config = dict(
    n_experts=192,
    router_noise=0.05,
    lr_router=0.000896,
    parallel_block=False,
    init_std_o=0.0102,
    decay_fraction=0.69,
    max_seq_len=256,
    dataset='wikipedia_en',
)
Below are experts of layer 5 (counted from 0) of a mixture-of-experts language model. Rows are named router (the router's row for the expert), gate (a neuron's input weights, with its number), up (a neuron's input weights, with its number) and show model dimensions 0-191. Each number is 500 + 25 x the weight over its row's rms, rounded and kept within 0 to 999. Numbers have three digits each.
After each expert's rows: "mostly gets" lists some tokens that are sent to it at least half of the time. This comes from a sample of Wikipedia text that the model never trained on.

# expert 48
router:457479507507465540501489514506527531483473526489505481497530526476514548533545514506450530496496496505492488462506512513472448504520526523493548502475501482476550495488520479536518539506490539529502513502493477509480513495526526525481466506517485452506511485509499505525474485460505494519483483507496470514501571531442483485497531515471460542527459475488502438516475494512496486504459503484488540512540490475497509527490471498505475525523465518501540468485540529477523495511495549493491508466495483560506517492452501502475469489448487487441505469497510507489470487457470510512
gate0:520495526533490475460520548495535463499453525472489528468542496502509518506506480475529529502462525495455520527512467500501528534457501473481523499519457526544541465502483525495513499474511520499461530514527528536527446519516524487519479525487522517492470501512459486482500504526530530524488477510465498510483491464487479486475490538498497505475538517500489502475487506491435465531479502476525513509494529505466453473498454482537492479501481448495551475496508468462515478508497522454455468497472498478537491519538537476503481472505480540503537514453492502523498515518506516527
up0:546501527523449513509489510545504454501482508494506486478487485499496521529489543518532480503475571499513512508470462494516515489453484470463488504451454500465490486558524498520522493499510505458480566500540517498499492499525473493521502482518479517490467492522524513488486506505496555483461516527499485508481485494536560515463478518495485498510474456478560492546484532478479468526484499502475533520538515450529475509484491446474496552492528500479495493490457480486525528488482492489526510476480494456505494516485490536535501517505512472496501464447503465507528496497492506470
mostly gets: " |\n\n", "===\n\n", " ===\n\n", " Mc", "====\n\n", " ====\n\n"

# expert 168
router:529494512531473516514493542524471537488500511499447529477510468473514494524483518490489515486480494520502495471498492508487465504465464508492480507484485514504493494519527500492506486479521493519527510548493513519481511510497473442465539476498502508499474462501455503555508463491508489539517496451530492503486460521532465476458535527492478505481513525476494549490499485535483479496490501523479515486524528486450451493506465484461471469508502508523470531549513490510524548428518486500484512472499495502484521478509536527478454442498452518459529472455506530541482464539514466493
gate0:497489479492511508454488428511460518514463510494479507529504535488484508486483495431466505470461514520485474537485483493462486462504527505505486480490511475553438527460534478511512502521493497513517490448490495481477500450515510491515543473517483475469550504513536527514509464517499537474497505529530490482477507521520467545490515498494477477461514502489485507494494491519506502499477520475492472525481514519561566482488510482513496496457488517486489474513532494479486491494455498490568499520467436493522521454509497520452459528469495507500501479524512518540501494473482500516
up0:527504553504467473523514496469501467463493526478490486513491518476527543486499504490497505527493476505527530503518523513490528506534487496546465482485503464537511469485470538496472517526513539475506519512532501521459487490452489510453523455459497535527461515487509475501511504514463483505534453488459500521501557483538511523495476517532511554528523478547484510499453533501531449530509496523538482518515483507476492490532500543501504478493538542481537463473480523499522533509510462492526469506508492493466468456500522458551514478497490477488505482506501486480526481541539519501
mostly gets: " within", " at", " around", " of", " between", " near"

# expert 184
router:499456474498484518499475519562466513464505509491469519511476506446492488537540517542509485485495491526518516520484478512463494449499518519544503517475455518492525468538503542490518521491504463536529498528466542474495487499477452468439522499521528511560543464500458511515501519520523479521476488486545504498493466463458513497535510493501508518505547436481485535485476495505497480502505516536426489480531541506507500506524503493506509477500464495521489510492516496536465480461532494449505504496509536514487511472493510522522534502498501526467524516472518514489512513495531487519
gate0:507495477490466538500490568518541522523474482489519465501508511496464498518495546503498493515478476496472486516502483504497514508450497502461487529533504514478555470490494510489466542535485476484525471493523501494477484472525510532482494493467489483519538477532496525481525531445532497506538518464492485531475478504471483549507464501489462486513474483489545487480538496497466511490488518526528452491482510523551459496460515540503452497504465490533524500513500498497514533489502495514469535516516489498517503490549482478489564541535528522516539497491513467439562490520508501479
up0:472487477544497446520493467478443528544502512495525496493517487489466484499502514458485504501479525492507476469491500507512519486511427460514477467483511489573506533466486477491513494483493537467452462510536474522554560527474515476474510492479537449522485490532519503537475529486463512554492449467490514456519519481515479485490501522498478451463484482503493520481474492495518458523471490513509495483548480486495431509502518502510484527492478501512480494471523480519510482521506525509504539502506513488475488512489539482516501484469483489512529516500499506511453474514481541515
mostly gets: " GBR", " CZE", " @"

# expert 125
router:508520471521487494507491518535477517458495506529467535484497510499520547491507487523537514502516483503475527513511477516520453561492462496495505426502476478472528477510495519503484519471540501538496460507488508511494519534479502479509459500514517499516501475512508465539479481511469469550519479505519493516516548470479492527506474536469502530482537521482498504493463539543506496526468478518552488518469539523486474482461468486450498478503478527491491521524526534563486512488500541447483474445486530480493554514488469517519449467536492490514484478506512518499506468481510521500
gate0:542518472543538470524548497493501489506545501478467509538506494502501495495466500503538526496542487517513530497480483494460473525493449511467502468478461476557542503486492518533528510506495509517503528492490442534478502485513502508544469526532512516535500479508501505503505451481544502528505451537528479525519505478493531519539483519501515474525503469478467521515492443493496494498483460488488483479460511498497520548510501503545556476527446484510569499500510509463519453504527517511492477502508488517515518510536512491542526476496481521513493471491489534532534476505475533481
up0:484472514497470494479446506535510460471473497481461492512497500506472514470525499506476477462474473520472521471536523529568496510480538493496501525546454478519502488502495503503479525489485472494490510506474578487474508503517466497480507492541491504511500493511505524523496506515529563490498471500490488515543469473483505471492486518499518540488482506512502502535481498541513495530522494545507505511529557542483527520508541517506521469551529503516496527491458485537538482481502449503478498507490529554472517509508516528463494461544489529474532484444501545465542512483482514482
mostly gets: " government", " school", " police", " railway", " court", " sea"

# expert 67
router:491523496561461504474468530492469523484487522493461498455507507496502536473499516514539547511520518486479526465520459528505477540501465489508489457517474509496531479498497506488499518440526509493481483540481542497484547491513478496536474487525532493529464504522519468527479492505469484547502475485508455548519552477478488529495490510457479526472530517478536481500460529512502486529511480510545507519459525485502496477475467483475507517516462537500493528499491484536499501480491536457483464427496523468501541510462496514523450480533522481509500491499520506518527472490485504500
gate0:539450502531516498507519529536545513489488507463476516491452465507502459490509519472521507499496502476478470486519507471474488538496471495512511493472486476476515523508511527479537508497531506467517572508525530504486512530517512466460497520512452538516479492483493539506508458494533536495477495503515511527509506488500532532575545554475523543504485522474489503519487519513457478474492505539479512485506516525485506497499465531491526522482490532518512494454514482497479493479496514496432505477539546507504534455506522446504496444469506494484507462530482464482521520469491479520
up0:491484543519477475458466478533556466482496454536476496531504533537462533525490569490490490547527508478502454507479493530532488488480517503464522510503516503505491507511508525498531509501502513478481482502484510486509485488512508477506502493469527540486525511445499470478459489526501467470468511453490520498472529511496506534471485466493430489466525496470481498496511500550522510458503485533489531509525460482515555561501504513508501492520502512521468479465485485491490504482525521497502489487493542469489503488482527563469516498518558512482519497460516526498441513498534502507
mostly gets: " water", " tax", " energy", " food", " story", " engine"

# expert 13
router:461454515534521472507467498496479491467512544512518539513536521516508487578510467483483503497534468500522519479521480497504491541498507493535540476512475480473532505485486511476543533451528490533436488564481497489501503511452518463537460475519510516505452517500552503479439492475486511546538494498481473504527514502485516532446514522554515532501490454483508478505494476493491487502474467486490497522492499492510501522472508493463529485482478501521503483510524507529523487444469515478483514494526510477512536489501498519526467510523436489506494491512500519475502486474468487491
gate0:462472477463465492501555488477499502469491462531524459550478475512535459478534475456462505481494487520518479475494477472533492503510526548471517493484480506510479543458478445479530471496529518490490536515516515517507573493462518505528483492479480544531497505524520500475519483507521497523462497477512498501471489466488479488488511491500504497520447533486537487510454539517458496460506505476473535491523534524518508525510486488486516475524532481522516506534473534530472546491498505455504481549474493536521505504515533486478492484494480515475515557512501521465474522487483517484
up0:530474457471476477480418526469518519495501525489482517520486492491520471497481526497481522513445493540526521477539498542459493485504505473488481513517499483526559540483543526495505516486521471456456475503493480537525476507519551493495489477516518455558515463473510482486507517464479515482482523527517504490505479477510513480506507522516514493526498492495517490526497478480530487544480537505507474470500500510476483517536505505558540517499528498502490517542529509517514479468506506484472534556488546498525483487514466507490513479500522537492489452533538480487487510460520547553
mostly gets: "'Con", " Bly", " Gwyn", " Kitt", " Wood", " Wy"

# expert 78
router:499456482502514498551511512557487515456521526533486495501483529454528522520503525487536482475509494513489510495474495528450506486491536521500479492464520496475519469505524492543515543456521519513535520526509495486483556508499481515453488522548506513512488485492471493565472496470524514529501490490526470498520523490497488511537523517454516526512518460458522504505448506506514479524507490547463520502509561495471499503523469472524472516484469524495463545494504514544529502519459503456515466479531526479520529498505488521536534471512465544481464463512521513501509473472498496513
gate0:483509496492499539521527472452544512516460502530474520498535524467503493466513490500480510542533477474497488521505486513468534508454450515504504498484518538485516554518478510499483498487476484508512508486529496502487497508523489484509452495496481519500531493472474512478536487489479511512512530497428470487534451516496470465508426460514503511506485488477469513470483520488486472463466489515499491542515497541490477475481494489536520492528586513495524475506483473488460492519466490537500519509467479528514483510496516475490444521537487429544505498524495534525514491503478462492
up0:485481528440491481518522488493508524507483504498468536508501464467492530503511494467543488526531529500506498524491467488500473467526499492479504514523483480531522444459467524509498528542452498453520506484508509527523509499545495480481506509504481512491540513525501508486510503581473512521513496510482538522519493514487570515535481474478494528504472483505510505501525461513502523510518467514503458492483495493505491478499518525480519436447477464487476492502476488521513519527480480521460444489460493551495521514526461454485525515530525516450513510551500488496489545505476449508
mostly gets: "%;", " metres", " cm", " yards", "%", " kg"

# expert 159
router:525495491504451533547469525505484517502499503503493556486478432491538521526493537487491505496471516522530478487500490520488466444471440525487475513491506529490467471480493512514521498491535511532516513513543515529503511512490477473454529536514491507505516505502458529532499465518493532503513505463487478463486513504515493508486511507510494524474526513471530546489538477548510453526554520525479518480504550471490492500475465462484491466524512531530491526511533461490483515479501494462477503472528496496517495469470520517484460458504452563476512481470507548505482483491508505535
gate0:470484512484520464503485512521531537528501545549529501486524517521474538495510471538488480503487509475484489536500506524485506480579513451543529503470522485468474530491503487502488484506500522478452520507496515490465504468527504495523497499456515534519508466490516518550528525486477498502520489512515498526503489513470481558533499532520501501502506508484459511513531507515502561458455443513483500556500524479529522505480497504478539453502534455553504472531515525500530511441513501495498509514518504525517535567509543502510517499523503474516482460515515496515527499485494518522
up0:502476486507521523485510524531521516463541489477500459523506491498521531488501526492488488480532446480526496507496514500530483495478512519496517481504503530470476532470485464513519525534465536464498457531502483518506518463530519508509521509477486467483497522482497503518508523457499516504464472496540474536518467507516474554534520496526481457517475468521479512474486450524469484502480500512496485480509515466545502525472493510517453471481522513514505496524531493485516504483504526462481488489529498557504454504489507520490544522550518547493402490542485450491551548503500484512
mostly gets: " via", " into", " against", " alongside", " by", " using"

# expert 138
router:501534489532476491506509522547508512475491533544456518466477518498472520473487496521549516518529501521499502510498475517506465521511449529500512420532489483452497468505487501505510503460514517533504501520500514507491533497515459517511460501521510480516497487523511484528508486504445484491479512503516496514499535464474498522525505504474465527481509517455535538467468534540476490508474456545540519521466547510512502506505465497460527485531451529515478522484515516546495503452494546467482481449501545472497533500500472504516452467540541488499478486499507521527518493489483523489
gate0:472525525528503503497488530522518550509560523494512471488481527498470489486483548495512564507524530514455494446470536510478475453473494491493524509531474498529507514517520494507485518481527455503506476470501511529513498555510450492516515495469489510467493499537491459529507490522492506491509470458484484471519515519521455545509476511456444489493488518508489448545502463520488539525522499491471492487476496468503518527518530495526484495475478489464484504463497462512531514476457537516518453491493491495490495494445517470489495477453481499487476527493546551477515487501528518489
up0:517514503485501496544485460476483497471520480446481537498533484488512510503493499515498528470530467501520510494498440521474473535493508488521505474511517527535481466466488498538498436481533504494550514474516504496524505473469488519495513550504485503468473502506526525508459511483533493521511499516446500489461495492482513486532446502512525492554486446506477508476508479480467493447477455480511469502495509511494482494478479495500515525540515507473501473536536542472543522522515492479523502499530502477520476469434566495493536496502490463527503485488515510503454561494474515471
mostly gets: " Committee", " Council", " army", " Commission", " Association", " Ministry"

# expert 107
router:496486476524514500514455509507511505472494524509519535492535485542514517519511446488535509513544471501502509453541464527492507518495473503531513488514484448496502495463447537536515487479526510510468514512473499488518508522463496469556446519495510485495462499529563528496443494494506511544573512491487447497495495448483505545533508549527477504451502468484464465465505528515527514511453468548491489527521489521517519495542502502488495514496463484505497503515502528501484500477475516472495501500480475463509528506499489525521513484481478485489485481531471499502485476475455495470
gate0:501481485458514486480507490498510454490488476497486521521507514500498572498504451496474466500497507486577525489541535499480467457490486524505497523518513512476497515508492473495520501515463508512457463482541488461474538429506522496459499490560512480449456531441503510511508486487556514506505499477567466509463495481515517496510524485490496527495509518503462507511516512509482491507514521498487474510506520499497501468478544546495490454526521450507478505478481545473478531487509494525508501487484516503494558518484524511484484466451451475494519514480533481506484493493520532482
up0:517521515492478514526532548488493507500493501491519487512491471494486522536517529509440496510504531516506490535512505521526515533502497491514503466475486478486464532437491497487516476499525436515500496492489504509491504538515497502465523491511506498486565453492497500470514471534487520504492525436491507475486521488548514485569443556560479510443506490496460518488497494514500514518485514529493534514540498473519518518474505508561520515471542508506517532545505539470473490523486532471516504501471506482498482504452503563517468492491493489482531462498509480460471480506512473480
mostly gets: " Jones", " Williams", " Johnson", " Smith", " Brown", " Foster"

# expert 191
router:472490527540460551488489514478510504458462503452444507475505541489492493520513492497454540479499515523524469543484507538494469450486481555523511461509495517463468508478532499526474511501488496551500477529516459541489515500489542488491484503501493480459517513566484499507463459514480493511522467531563498510485516529498478464477536509470486510522478523495484467487473475501544509512486509485507520477530506477473473481492448504493493518522474512490472492503493514513506493498532499538511500486472481554460488500435482529515478491498474510466537475448501499505477492479488501513
gate0:534490508487474485485498515511518512521514473500528566473446481499533530512486506485504544512515510488504466527488507471495498511509497493521548522547501521498556529465514502484503540492542527524505487495466524518507498468480542509498498499474531501501483442541533497471463502435490496490551536522529539515533495480485543522525492476476511473480511527486491524499495508496527488501519498519523546535496469475525595488487494506491461455483512502495467493498503483494501489547519503520504542493501520486523501457482511530483491484502490533486537484510492461543494502473544458536
up0:512525527525501447488511543525498491496494541489515479503475473558530492523483503530529493462520437522482477504488485462526521515519500468514515506549491536511560537539493439487472503525498490503514544494492460499527491474494493517530502456458483436498469500487463524517507499464488509480499489458503520502493513447497500461481509540530475505505494518501521461473524487507466514512503491468458552459509503495450502514532502487490533516544465520478524533533484489477527475493503499466497499504491497498502468506502477490503518521514499495510485420451486503503487506510468475522
mostly gets: "==\n", ".\n\n", " ==\n", "==\n\n", "===\n", " =\n\n"